config.toml
n_experts = 6
moe_layers = [2, 3, 4, 5, 6, 7, 8, 9, 10]
router_z_loss = 0.0001
Below are experts of layer 7 (counted from 0) of a mixture-of-experts language model. Rows are named router (the router's row for the expert), gate (a neuron's input weights, with its number), up (a neuron's input weights, with its number) and show model dimensions 128-191. Each number is 128 + 24 x the weight over its row's rms, rounded and kept within 0 to 255.
After each expert's rows: "gets" lists some tokens that make up at least twice as much of what it gets as of all text. This comes from a sample of Wikipedia text that the model never trained on. Tokens count by the router's weight.

# expert 5
router [139 161 114 142 132 156 127 126 133 132  84 125 119 135 120  65 109  87 134  95 125 107 145  77 136  92 122 137 118 154 180 128 122 125 129 131 132 152 105 144 122 130  98 122 133 108 133 140 148 152 147 167 105 162 141 149  97  72 125  96 149 146 139 111]
gate0 [138 129  70 145 120 128 104 145 139 124 164  98 137 121 126 101 135  84 114 101  90 142 139 123 110 126 137  78 140 132 166  88 106 114 147 133 115 128 108 104 127 163 110 150  83 127 126 117 147 156 127 111  99 124 137  99 111 136 144 102 102 174 134 102]
up0 [139 114 164 140 113 168 134 127 176 149 137 138 151 122 110 101 165 161 123  96 152  99 113 152 146 121  90 101 150 116 147 109 128 137 103  96 104 119 133  97 133 135 107 168  86 145 147 122 106 120 137 107 126 147 154 161  98 144 151 113 158 152 141 139]
gate1 [134 163 146 112 121 127 110 140 135 132 151 123 188 131 165  92 128 126 129  93 122  91 124 110 164 163 145 160 149 152 123 138  78 155 139 120 154 165 107 133 123 142 132 143 146 110 158 139  97 133 121 120 159 158  96 116 106 139 161 120 133 127 130 143]
up1 [122 156 115 146 156 202  93  96 110 114 112 134 191 113 110 119  83  91 121 128 146 136 113 134 153 123 115 167 115 121 123 165  74 154 144 140 138 162 118 182  99 167 156 130 132 152 131 123 141 158 116 101 135 113 127 118 120 110 134 128  91  99 137 123]
gate2 [127  97 155 134 152 101 116 144  57 127 115 148 126 148 132 129  87 130 151  99 120 115 131 155 181 150 159 108 112 141 166 145 153 151 161  98  85 128 130 111 139 168 145 160 154 134 101 144 148 116 145 123 101 162 103 127 151 104 122 134  77 106 130 137]
up2 [128 147 111 123 145 158 115 108  91 145 153 117 118 134 127 139 143 178 158 166 117 140 130 109 136 132  99 130 139 169 110 179 101 113 105 118 187 117 143 132 164 127 103 116 120  84 108 111 119 120  75 134  77 126  81 119 114 155 104 133 155 130 151 132]
gate3 [122 118 150 151 118 143 133 115 126 140 171 152 155 105 134 126 124 129 145 118 153  89 136 129 164 113 106 121 122 139 187 151  94 112  92 154 174 129 108 153  89 145 163 154 134 107 145  96 155 119 118 145 122 114 171 134 135  70 158 109 131 153  96 112]
up3 [145 131 110 151 126 149  89 114  82  95 163 152 143 122 126 132  96 126 135 107 137 111 141 154 135 131  75  60 131 152 118 147 119  95 131 152 137 178 102 126 120 126 121 137 127 135 104 116 158 142 123 131 104 140 105 139 175 136 174 134 136 134 119 111]
gate4 [100 119 143 131 120 112 103 118 120 141  94 133  97 146 108 152  93 107 129 131 109 111 121 107 123 129 113 123 110 191 141 114 119 102  88 120  75 129 143  90 155 120 109 113 158 100 132  98 163 141 146 123 148 172 141 168 123 123 104 157 137 118 140 126]
up4 [133 161 169 118 154 144 155  91 105  61 126 114  84 162 158 133  88 143 141 180 133 147  83 131 107  95 118 131 118 112 182 124 174  96 107 131 120 141 124  69  99 116 145 113 122 130 109 104 173 131 150 115 169  96 159 131 125 120 135 111 122 158 154 137]
gate5 [ 99 144 116 106 133 184 140 109 100  92 156 144 153 139 131 145 148 125 111 110 130  98 132 123 115 130  98 112 138 129 135 165 130 156 137 141 123 147 140 115 101  92 127 109 110 113  99 140 176 139  95 144 123  99 196 125 114 165 117 139 136 103 139 122]
up5 [123 119 160 157 131  90  95 154 110 125 106 185 148 133 117 155 163 159 136 181 154 127 122 174 126 128 117 115 116 129 104  97 101 141 116  76 121 109 187 134 126 162 112 143  85 105 158 153  91 115 128 113 141 108 116 125 133 136 129 152 107 119 128 136]
gate6 [124 141 129  82 153 139 165 148 109 124 113 148 152 158 147 111 122 140 162  97 153 137 163 118 101 122  91 119 161 136 126 129 105 152 147 139 136 114 142 128 106 128 134 129 181  83 112  78 173 108 134 164 155 135 147  58 126 133 109  91  98 149 168 125]
up6 [133 129 114 129  98 164 106 115 127 138 152 146 113  71 122  79 147 134  91 176 168 133  85 122 101 102 116 127 118 142 121  93 118 166 157 104 106  75  89  77 128 168 120 113 153 139 105 134 158 138 160 112 143 158 122  89 120 112 148 141 157 153 130 119]
gate7 [148  84  90 126 104  75 136 133 127 125 119 129 120 143 147 134 120 114 106 109 153 134 131 111 121  94 148 128 109 159 103 151 135 110  98 128 111 102 110 140 112 143  97 156 167 153 102 140 150 153 143 153 109 145 191 134 138  92 158 147 117 121 106 109]
up7 [118 143  78 102 163  99 137 144 146 140 104 159 152 105 135 123 170 133 111 123 131 101 154 153 109 124  98 121  92 152 105 203 146 120 104 128 108 124 130 162 119 130 131 144 148 158 130 149 124 121 117 136 142 140 214 100 117  93 128 116  94 154 111 156]
gets: " in", ",", " of", ":", " New", " South"

# expert 0
router [163 134 108 150 107 170 105 138 126 159 157 108 124  93 164 152 153 124  98 127 142 111  87 132 148 161 167 110 137 111 119 151  93 149  80 114 111  79 152 179  76 102 137 169 144 131 139 163 136 161  92 123 134 111  89 167 123 156 131 113 105 132 149 145]
gate0 [193 124 154 130 114 135 115 118 113 169 124 149  90 147 151 173 158  96 158 108 108 145 137 127 128 121 177 144 165 138 166  75 120 124 119 112 136 133 125 100 123 149 120 120 123 124 112 136 120 188 150 126  89 138 131 130 166 144 122 155 121 151 147 124]
up0 [125 136 116 120 104  91 167 123 177 150 113 118 136 110 171 126 146 160 133 136 137  95 126 135 102 105 131 167 147  92 129  86 132 118 124 137 129 143 132 131 123 136 133 107 103 135 127 114 135 167 128 106 136 118 121 167 136 105 122 136 102 125 110 113]
gate1 [112 123  94 125 151  92 159 133 147  73 153 111 146  95 108 106 113 163 114 132 119 143 108 107 118 133 133 107  78 154 128 101 155  79 124 119 161 107 119 143  63 100 144 116 123 146 150 157 130 124 142 110 147 147 133 126 149 128 124 179 110 118 140 127]
up1 [133 126 178 102 123  79 134 107 145 130 141 115 117 176 163 101 111 112 105 110  94 130  91 152 111 122 133 133 157  87 144  56 129 137 132 108 132 127 135 145 131  90 109 121 144 125 127 117 146 136  97 146 131 124 138 106 104 152  81 113 159 125 143 148]
gate2 [ 85  97 133 136 153 128 123  96 131 132 152 138 113 163 149 104 140 108 126 135 172 110  80  86 122 145 148 127 172  50 122 114 133 174 114 123  97 107 165 144 119  95 111 121 183 135 131 126 154 103 158 101 124 106 103 131  91 131 139 125 126 112 123 169]
up2 [ 78 114 104 129 126 163 120 140 141 131 140 144 103 122 115 115 166 150 145 148 116 109 111 152 146  83 108 144 107 159 129 120 138 105 133  82 113 143 123 116 106  98 155  75 100  82 129  91 172 134  83 147 128 175 113 177 122 154 126 111 140 132 114 130]
gate3 [184 114  61 125 121 102 138 143 126 105 175 133 138 134 147 106 134 109 130 126  66 137 145 118 123 130 161 143 178 142 151 126 128 160 137 152  68 135 124 113 143  83 141 128 107 150 186 109 126 134 126 122 135 132 144 153  98 159 129  87 159 149 131 174]
up3 [111 179 110 178 128 123 160 130 103 139 128  78 168 171 151 111 147  77 120 110  96 118 102 153 148 115 100 132 135 141  80 162 119 130  97 136  95 145 138  98 148 117 153  86 109  95 157 133 183 124 139 121 155 112 150 127  95 135 139 131 174 201 100 118]
gate4 [148  91 147 141 133 135 101 131 163 130  98 121 107 123 126 124 117 161 169 130 132 118 156 107 155 120 175  89 155  75 131 115  84 119 101 123 166 157 130  95 111 131 166 134 126 139 116 124 154 153 117 131 142 159 108 122 116 158 117  95 114 167 164 128]
up4 [143 144 104 112  84 154 129 155 112 112 170 136  93  89  96 123 132 137  83 160 117 133  95 160  86 124 137 162 136 112 119  98 122 123 141  92 106 116  96 131 100 156 117 159 129 144 121  90 144 139 125 141 138 119  99 130 136 117 110 167  98  99 148 146]
gate5 [133  96 111 121 119 114  87 141 117  96 148 109 114 151 147 135 122 145 113 156  94 123 138 134 112 131  85 152 141 128 126 112 131 134 113  91 120 106 110 135 104 111  80 144 142  81 145 160 140 145 123  84 135  59 125 115 105  93 116 155 135 117 146 157]
up5 [136 101 148 152 123 112 104 135 127 142 103 120 122 127 155 126 136 144 129 115 148 132  61 133 121  92 132 135 129 120 158 135 133 137 133 100 143 113 185 116 140  76  78 154 110 108 107 168 124 148 142  77 116  89 111 108 101 135  95 116 104 125 138 172]
gate6 [115 148 123 157 143 174 118 127  91 149 141  97 119 135 131 124 122 156  94 135 133 106 106 123 141 183 125 185 126 119 130 122 162 105 127 144 129 136 120 158  87 110 144 101  92 122 141 117 147 139 101 138 102 115  93  85 141 142 124 119 124 102 146 150]
up6 [101  70 136 137 192 144 119  82  98 147 128 132 150  88  82 133 109 135 114 133  77 126 158 129 116 151 129 138 130 138 113  94 113 133 133 117 138 153 104 175  89 104  97 100 103  99 132 165 123 134 165 118 118 176 104 128 149 158 112 126 125 135 122  84]
gate7 [163 123 148 140 129 130 167 120 162 110  77 130 135 117 109 114 119 205 138 111 135 103 159  97 163 155 163 150 136 123 135 159 105 137 118  90  97 126 152 155 118 157 156 138 145 147 139 152 155 104 112 181 144 122 109  87 129 107 127 116 120  71  96 128]
up7 [167 144 123 169 148 159 105 103 108 123 151 155 122  97 151 136 141 163 112 100 127  89 137 117 130 101 171 130 147  85 115 102  82 103  79  93  81 153 152 130 113 179 117 145 124 133 116 161 166 104  84 180  88  95  80 111 165 100 103 105  71 116 108 136]
gets: " (", "-", " ", " \"", "–", "/"

# expert 4
router [151  67 170 144 106 137 158 157 139 147 115 113 124 128 132  97 108 143 125 116 119 127 104 124 118 123 139 148 157 130 109 136 118 138 133 126  87 175 165  96 159 147 138 122 102 130 134 128 125 132 140 137 110 111 138 100 125 127 152 108 174 137 124 107]
gate0 [ 85  95 142 131 107  96 114 117 113 139 141 120 126  91 163 151  99 111 125 139 113  83  99 116 116  96 116 110 150 107 148 177  96 121 107 109  92 112 176  94 143  75 123 116  66 171 107 122 166 141 164  99 114 113 125 117 156 116 106 123 170 112 140  84]
up0 [173 119 117 133 149 125 121 124 163 149 134 168 117 124 112 162  99 106 154 141  94 145  99  73 138  96 142 141 105 173 123 157 100 131 107 142 148 104 131 138 131 116 120 124 154  81 143 142  78 125 111 142 140 128  81 128 118 103 105  94 131 134 105 124]
gate1 [123 127 110 124 145 133 112  84 119  92 103 146 145 148 103 130 122 132  99 145 154 123 104 133 102 162 109  78 123 145 118  96 124 152 151 113 126 131 130 110 102 101 111 135 110 121  90  95 166 135 128 147 118 116 140 127 111  92 148  97 148  93 144  89]
up1 [170 147 171 136  67 128 136 162 129 155 141  88 144 129 118 130 145 129 145 157 123  99 187 140 152 126 137 130 123 128 152 137 153  89  97 139 138  91 123 141 123 115 117 121 178 152 125 140  85 150 116 132 107 138 139 139 134 155  83 149 113 144 110 172]
gate2 [102 106 141 108  99 155 114  95 123 166 137 134 137 167 137 116 106 124 106 151 147  84 142  91 127 148 134 136  80 130  99 145  97 122 149 145 162 136  92  84 130 136 161 129  99 112 124 136 156 144 126 147 136 108 128 144 102 159 151 129 137 159 135 113]
up2 [128 102 119 173 127 130 103 166 105 146 125 142 153  84 161 139  97 127 110 130  76 106 157 119 133 115 124 114 123 185 143 151 133 127 129 109 128 131 126  68 100 164 121 107 102 105  95 166 126 145 159 108 100 134  95 133 138 129 176 146 111 177 121 147]
gate3 [148 136 105 133 137 126 134  89 169 157 166 162  99  97 128 141  80 167 148 147 127 149  54 146 142 119 146 189 173 103 126 127 117 147 123 139 134 112 172  92 117 115  96 108 143 154  94 132  78 152 109 127 143 155 104 125 122 140 141 111 104 135 141 136]
up3 [111 157 121 129 129 105 175 134 103 106 171 139 124 112 154 116  96 133 147 136 115 154  87 102 169 144 159 144  97  76 118 143 114 167 129 127 139 167 164  84 121 100  96 161 125 149 150 144  98 113  82 130 136 141 110 133 143 105 159 102 122 126 131 157]
gate4 [ 96 128 155 120 141 136 131 154 159 156 191 161 142 137 127 114  89 115 132 143 214 100 141 137 144 159 160 116 137 113 102  86  91 114  52  68 130 177 119 132 110 129 165 112  90 144 114 122 109 123  97 117 114 144 119 109 133  74  87 170 179 152 151 116]
up4 [130  95 140  76  94 127 153 157 139 144 135 160 165 132 138 143 127 164 116 143 130 113  87 153  85 117 138 121 139 119 147 165 158 116  90 137 158 144  81 127  86 164 145 122 146  81 118 118 116 115 148 131 120 112 118 119 168 113 138 138 104 129 116 129]
gate5 [146 112 104 114 125 143 115 108 152 137 137 149 161 110  77 125 121 141 133 122 172 139  82 118 109 109 138 168 135 174 139  88 164 114 123 137  89  86 190 139 142 163 137 148  85 127 104 122 107  92 145 164  97 143 138 112  86 140 155 113 159 152 101 175]
up5 [136 106  92 124 147  93  88 133 147 130 104 149 100 159 115 163 118 135 151 118 108  92 133 138 130  97 154 140  84 125 184  92 114 125 136  93 139 115 105 121 135 133 108 141  68 114 121 142 151 161 139  93 111 138 121  89  96 119 163 141 128 148 107 157]
gate6 [116  92 111 109 113 124 148 137 153 173 134 125 105 119  88 144 101  82 151 156 114 119 103 103 162 118 142 155  91 100  81 122 177 153 112 141 144 163 152 144  77 118  91 161 124 149 166 145 160 121 123 143 145 149 101 167 120 101 121 140  98 165 137 120]
up6 [117 159 101 161 154 136 102 164 143  96  98 128 124 135 160 141 174 156 111 102 149 170 109 136 111 112 119 113 137 144 148 134 121  77 114 116 155  98 101 129 150 146 170  96 130  90 120 133 123 152 141 156 139 114 110  77 109 123 120 114 137 141  89 170]
gate7 [149  89 140  96 133 119  96 159 135 127 123 137 144 108 119 132  96 106 148 149 124  61 143 105  91 128 131  86 132 104  91 133 127  91  99 132 128 150 154 125 156 147 167  85 165  88 123 124 145 125 144  99 147 114 125 113 140 130 116 114 166 132 177  87]
up7 [116 158 140 120 133 137 171  82 141 141 155 106 138 115 156 144 154 133 126 145 137 126 140 142 160  97 104 132 101 164 162 131 122 149 128 147 117 111 121 115 133 114  81  95 118 183 121 128 127 119  99 165 127 137  88 135 128 155 120 147 129 116  85 170]
gets: ".", ",", " to", " and", " for", " of"

# expert 3
router [108 101 141 153 100 133 122 137 125 115 133 138 139 100 102 148 153 156 125 104 139 132 137  85 105 151 156 125 166 138 148 147 116 151 122 193 115 141 160 157 143 146 162  92 167 157 165  88 146  38 143 102 132 133 144 124 101 135 172 117 138 136 132 146]
gate0 [133 139 113  86 100  84 110 119 112 101 155 137 135 154 157 162 131 118 145 135 108 125 127  86 154  97 140 148 129 110  79 117 115  87 125 119 101 138 151 121  93 136 110 119 119 114 126 101 143 123 131 151 119 122 148 127 142 124 132 144 130 108 128 122]
up0 [146 136 102 106 124  99 121 112 136 131  70 131 121 102  98 102 123 156  82 160 119 178 142 117  91 121 119 189 144 160 144 115 100 124 146 147 142  89 135 129  93 116 168 109 125 140 128 122 122 108 136 149 145 123 160  99 144 107 133 136 148 106 132 116]
gate1 [107 117  82 131 116 111 127 156 116 158 132 113 125 169 117  81 150 117 132 152 120 115  96  97 102 172 134 117 119 108  99 119 119 143 121 146 134  91 136 130  95 137 149 148 144 101  65 128 145 113 140 102 146 118 159 153 132 123 123 116 113  91  91 158]
up1 [131 162 107 172 141 137 125 173 160 121 109 126 102 121 110 163 108 139 162 149  75 141 132 113 179 134 130 119 175 148 109 144 145 140 123 129 148 139 103  96 128 110  62  87  97 136 104 128  97 126 136 144 147 117 143  81  78 131 151 132 150  92 116 136]
gate2 [ 99 178 136 164  96 114 118 116  97 139 149 124 163 132 130 119 125 127 121 106 125 132 122 128 141 141 145 141 117 143 128  88 163 115  97 125 143 125 167 136 102 113 131 133 130 133 123 184 147 121  84 111 133 122 122 114 133 132 140 100 112 103 102 137]
up2 [109 113  61 112  91 132 108  97 172 149 151 158 144  99 101 112 137 144 100 101 129 139 147 117 113 145 141 121 101 111 142 150 146 147 150 101 131 118 127 164 129  66 130 129 120 170 164 153 157 131 118 176 143 189 116 130 126 140  93 120 116 144 119 145]
gate3 [149 127 134 130 141 153  82 140 149 139 147 146 140 163 120 139  96 125 121 148 143 123 127 107 124 139 141 129  94 148 146 113 142 133 134  94 149 117 102 174 125 167 135 138 167 129 136 135 134 139 123 102 127 118 123 158 158 104 118 106  93 138 162  70]
up3 [116  92 115 143 134 111 170 116  78 108 122 150  88 122 136 126 160 135  96 120  79 147 173 134 165 151  76 144 157 167 127 110 144 117 141 129 107 126 138 121 118 140 138 131  80  96 122 166 136 139 137 119 128 147  99 120 133 134 115 151  94 125 100 105]
gate4 [155 185 121 178 164 116 121 127 118 128 171  89 137 152 120 150 122 167  86  90 147 129 107 116 162 136 139 124 151 166 146  96  98  78 126  94 113 109 158 131  97 143 118 113 118 121 151 107 166 134 149  92 136 116 104 107 106 130 144  96 160 146 114 117]
up4 [178 117 127 166 135  88  77 121 143 140 138 143 123 142 139  86 111 149 110 151 166 107 126 152 112 126 105 129 148 136 122 132 161 168 115 102 157  92 119  82  91  99 120 138 167 113 179  98 132 100 148  99 152 146 111 159 124 118 112  96 133 122 178 117]
gate5 [111 121 145 153 157 134 135 140 120 166 172 146 150 116 129  49 183 150 172  99 122 104 119 126 151 138  85 122 118 132 116  85 163 133 139 127 134 120 133 139 148 125 110 151 116 129 101 158 170 126 115 138 121 100 123 138 119 129 133 115 165 134 125 131]
up5 [132 128 131 108 113 114 115 156 108  98  89 135 125  96 121 159 108 104 125 113 129 135 115 185 100  83 121 149 155 135 147 157 110 171 117 125 159 140  75 146  87  96 161 116 113 100 112 159 132 101  80 142 171 156 133 109 170 105 114 165  98 132 126 105]
gate6 [177 144 149 147 150 123 144 105 146 119 130 149 148 115 146  96 153 173 187 160 135 150 160  90 134 142 142 163 122  98 156 133 127 140 122 178 181 126 159 122 129 113 131 129 173 143 138 133 162 113 120 159 122 121 109 153 151 173 135 106 155 154 122  71]
up6 [134 125 142 110 107 129 144 122 110 112 133  90 164 204 144 161  93  97 105 114  84  89 144 154 105 136  84 104 129  98 124 141 114 121  96  61 185 142  96 141  75 121 132  89  95 135 170 164 121 115 129 115 119 124 154 146 107  96 136 154 120 114 136 127]
gate7 [111 171 143 154 121 124 103  92 146  93 109 144 119 147 127 147 164  81 107 135 136 115 140 117 116  87 145 126 124 148 110 191 132 114  98  80 107 159 113 163 110 109 125 125 117 136 126 108  89  80 136 153 118 127  85 137 121 120 117 117 140 127 137  85]
up7 [129  94 157  98 133 139 151 113  95 176 138 124 119 103 151 112 145 150 116 151 158 152 110 144  95 109 135  99 122  99 133  74  93 128 108 149 126  95 133 102 110 121 146 157  97 136 153 102 121 125 116 103 135 144 145  86 121 135  92 113 149  93 146 128]
gets: "0", "5", "6", "3", "8", "4"

# expert 1
router [142 122 147 111  86 186 161 163 138 161 157 124  40 136 135 126 149 148  96 133 111  61 142 126 130 146 180 144 127 148 159 148 135 103  97  90 139 122 134 125 132 158 109 131 113 181 126  81 113 128 119 143 105  90 121 166 122 128 108 151 109 120 171 162]
gate0 [153 124 121 118 143  92 111 127 116 142 141 108 121 143 132 113 107 140  92 127 127 135 107 115 132  86 105 153 152  87 108 138 155 109 120  86 126 104 135 168 103  88 104 118 157 115 147 131 103 161 112 138  88 163 118  81 111 170 144 117 139 142 106 159]
up0 [170 119 109 141 172 109 153 160 126 128 120 151 100 144 130 118 103 134  79 137 166 102 102  98 141 136 106 153 148  84 100 185 120 122 155 128 180  96 153 192  79 107 142 111 158 127 109 128 151 151 126 103  97 176 152 106  98 179 161 186 156 128 167 102]
gate1 [100 135 125 124 121  72 136 137  74 134 139 113 101 161 181 115 168 118 145 153 165 141  85 134 119 154 139 124 118 108 145 120 147 135 107 121 135 121 146 137 113  83 186 140 147 145 113  89  94 107 102  87  82 127 147 146 170  87 145 119 163 128 124 145]
up1 [141 170  89 109 148  73 153 134 120 135 181 147 117 153 187 157 142 131 147 154 174 103  93 117 115 145 114 112 134 120  95  81 110 108 123 143  90 110  61 116 149 116 143 128 161 125 137 125 101 130 107 133  82 107 124 124 126 110 116 123 149 151 149 128]
gate2 [109 105 138 139 127 149 150 134  95 169 146 103 145 166 103 135  84 135 101 155 140 124 146 122 112 146 128 133 101 117 120 151 156 124 147  82 112 148 125 132  98  94 145 177 122 122 142 119 105 121 134  94 130 122 137 136 132  49 133 132 112 113 163 131]
up2 [100 113  86 148 104 111 127 115 128 120 162  96 129 161 150 152 125 143 108 172 125 116 114 126  86 120 113 132  88 116 126 136 149 104 144 126 113 167 125 147 104 123 116 159 143 133 170 115 133 120 118 123 135  67 103 106 125 101 143  88  91  79 146 115]
gate3 [107 139 119 123 125 165 121  99 149 114 150 141 164 123 150 122 116 151 129 126 139 112  74  77 133 178 116 173 121 146 181  98 145  67 161  96 159 142 126 150 149  62 125 112 160 162 141  97 148 132 145 125 120 119 135 104 141 152 150  98 195 149 146 129]
up3 [136 139 103 113 132 117 145 105 114 135 101 114  89 120  82 138 136 111 124 135 120 125 174 130 188  82 159 111 128 125 122 117 126 189 101 129 139 111 142 123 129 143 105 144 102 134  64  97 124 104  69 161 108 109 157 156 150 107 123 112 100 137 121 150]
gate4 [ 78 105 145 102 154 131 161  94 121 157 164 143 122 152 121 119 147 144 144 103 119 134 135 126  87 123 166 153 137 133 115 113 119 152  97 152 129 166 118  86 123 126 136 146 156 114 154 117 147 152 114  98  78 110  92 116 135  83 150 134 118 140 108 130]
up4 [124 123 118 128 116 129 103 108 131 161 131 173 121 130 150 147 131  94 176 155 106 117 126 165 108 149 164 145 158 145  93 117 108  70 134  95 105 154 106 123 117 135 110 103 133 102 113  75 115 165 161 142 121 134 132 124  88 178 141 120  98 122 118 147]
gate5 [147 116 135 120  93 119 112 150 111 137 141 142 101 201 118 122 114 157 102 135 109 163 121  95  49  80 139  83 129  95 133 125 120 128 137 107 121 163 116 102 138 140 139 102 134 155  98  94 155 168 131 112 117 107 147 129 132 166 124 126 157 143 128 128]
up5 [133 135 124 154 157 147 125 103 130 124 111 100 138 118 151 107 132  62 162 120 130 100  95 136 208 122 139 156 149 149 116 151 143 113 134 120 104 151 123 155 111 104 155 145 133  98 135 136  99  84 112 121 126 128 144  95 144 148 107 143 107 104  98 119]
gate6 [116 151 124 134 124 119  90 146  89 143 160 153  86 103 139 132 128 113 124 119  96 135 105  74 104 146 148 174 124 175  99 165 151 108 145 106 158 140 126 116  97  97 150 126 154 157 167  87 149 151  99 135  97  87 142 123 146 157 132 138 146 131 111 157]
up6 [118 119 104  94 126 136 126  80 116 110 146 130 115 160 134 111 112 101 131 110  83 159 111 138  92 152 104 155 155 135 115 106  92 105 108 106 145 108 148 132 123 123 126 116 134 163 147 112 130 125 116 143 129 151 126 188 147 112 114 123 115 115 161 140]
gate7 [177 141 116 174 132 105 126 135 124 169 134 100 110 139 190 100 108 163 115 138  64 110 125 142 213 127 118 157 121 104  94 124 166 101 139  98 124 122 143 101 153 125 130  77 115 128 109 145 113 142 137 156 118  68 114 171 133 179 103 177 136 135 138 107]
up7 [117 186 125 165 145 119 170  93 168 172 118 103  84 178 162 122 114 116 160 107 109  89 122 159 137 135  95 131 121 142  70 152 153 152 125 101 110 151 162 113 147 115 146  92 138 128 163 133 153 142 133 168 184 133 130 133  98 153  77 107 135  94 132 131]
gets: " |", "|", ";", ")", " —", " Party"

# expert 2
router [142 112 137 139 170  96 168 158 148 127 143 100 130 156  74 152 154 141 156 118  75 118 131 134  84  72  96 112 112 106 146  91 137 150 146 108  91 107 140 124 101 174 141 131 121  94  81 125 139 122 132 126 127 167 109 122 150 110 112 135  89  88 124  76]
gate0 [147 153 149 117 101 186 162 165 144 123 107 111 158 146 104 102 116  47 180 139  92 104 140 164 160 104 151  83 113  66 127 126 182 123 140 120 130 144 143 154  91 133 100 134 140 136 136 152 140 135 122 134  97 139 139 132 135  98 116 169 138  84 132 102]
up0 [113 117 110 117 145 115 114 109 153  67 145 103 116 100  91 185 154 115  90 150 177 153 103 147 148 138 162  95 138 132 160  93 152 103 116 133 151 119 110 104 112  85 156 130 104 147 160 136 140 109 133 168 141 117 133 109 114 139 102 134 100 143 125 131]
gate1 [153 129 122 167 170 117 130  95 128 133 138 118 115  76 171 136 141 158 105 123 122 117 149 142 128  96  82  98 110 111 136  88 144 146 137 111 168 150 122 113 137  98 115 117 116 119  92 131 105 141 127 122  97 113  91 128 142  99 105 166 186  96 145  84]
up1 [133  92 142 140 151 157 156 111  99 133 147  90  94 116 122 131 136 131 124 128 141 158 175 136 103  74 187 100 114 117  74 139 136 121 130 144 117 117 128 133 136 126 116 122 136 146 112 112 122 151 197 116 104 108 154 110 141  88  75 120 123 202 123 148]
gate2 [131 109 158 145 104 117 159 122 145 141 126 116 172 135 138 153 181 161  98 128 117 135 162 151 151 151 125  79 113 125  93 100 136 119 132  72 129 151 142 140 112  91 111 176 188 127 139 123 121 109 126 104 120 143 123 133 127  95 114 131 144 119  86 152]
up2 [161 123 108  95 163  90 148 163 116 117 119 113 127 141 102 109 168 134 123 142 117 114 130 118 142  92 144 125 126 131 143 130  98 106 140 154 192 118 173 142 140 174 152 131 123 137 113 114 115 122 138 123 130 122 131 123 103 152 139 130  86 102 126 106]
gate3 [155 130 131 148 149  99 122 154 141 153 124 114 117 140  70  97  91 118 139 130 100 108 113 132 177 116 109 133 187 146 146 149  89  97 120 150 148  98 141 112 125 148 108 113 136  98 105 125 141 115  91 125 120 129 111 115 127 133 112 108 141 118 166 112]
up3 [148 132 105 141 111 131 109 120 122 130 106 124 127 154  74 167 124 128 127 144 143 114 112 159 179 150 122 152 139 138 143 145 115 107 124 160 131 146 145 167 119 134 113 104  86 147  89  85 130 153 118 107  95 114 100 132  95 134 104 114 108  70 169 159]
gate4 [120 121 146 125 167 172 130 174  94  63 167 131 124 135  79 116 121 130  91 144 127 144 144 105 167 151 113 159 174 124  88 106 147 162 123 145 109 118 123 120 114 158 118 123 125 136 108 102 164 164 144 114 132 115 116 121 120 153 139  99 147 109 134 118]
up4 [115  97 138 127 141 117 168 108  80 131 138 149 136 152 108 114  92 148 128 128 131 144  91 106 144  90 119  93 122 122  87 123 156 123 139 148 128 144  86 166 128 151 119  88  99 151 132 184 133 155 139 138 130 100 149 112 110 128 150 162 155 114 149 139]
gate5 [130 135 156 164 131 109 131 124  98 142 130 158 147 125 111 136 139 105  95 149 124 124  81 164 145 105 137  98 129 103 132 111 194 165 122  95  90 126 165 161 120 115 156 186 113 116 164 160 115  78 163 104 170 125 156 131 137 149  79 141 150 103  97 117]
up5 [127 135 102 126 175 124 111 137 107 157 116 111 112 146 145 152 128 130 109 114 137  94 152 137 105 109 163 106 131 127  71 143 146 123 137 131  82 162 103 101 181 106 152 125 131 121 115 110  77 125 135 135 132 111 138 165 111 138 104 149 121  98 151  70]
gate6 [152 154  92 134 111 139 110 138  85 110 164 150 122 175 115 141 105 150 126 118 120 124 195 121 113 119  88 102 135 103 103 138 134 123 147 143 126 101 156 200  88 148 149 135 116  72  88 120 135 156 106 136 114 128 109 131 113 130 146 104 120 151 146 139]
up6 [114 128  60 107  92 134 170 170 107 129 117 116 153 148 156 115  91 147 117 155 147 121 149 137 146 122 106  85 159 125 115 131 182 140 140 126 137 117 108 149 136 182 163 150 156 177  95 113 113 146 145 140 125  84 144 130 107 110 140 124 123 138  68 117]
gate7 [159 119 157 135 149 112 131 116 146 143 110 126 103 159 137  98 113 138 107 123 119 123 124 139 192 119 110 105 116 116 133 108 160 143 152 117 107 169 145 125 108 138 121 105 141 142 123 112 124 125 136 132 140 119 146 114 118 134 109 106 172 150 170 102]
up7 [114 121 133 102 116 125 122  82 145 163  70  89 114 103 137 118 101 105 146 122 130 146 147 142 102 148 133 132 136 128 181  84  89  97 142 154  90 122  92 141 130 143 141 142 153 136 139 151 149 173 120 113 114 132 117 141 126 130 143 160 162 125 165 144]
gets: " the", " a", " The", "'", "s", " his"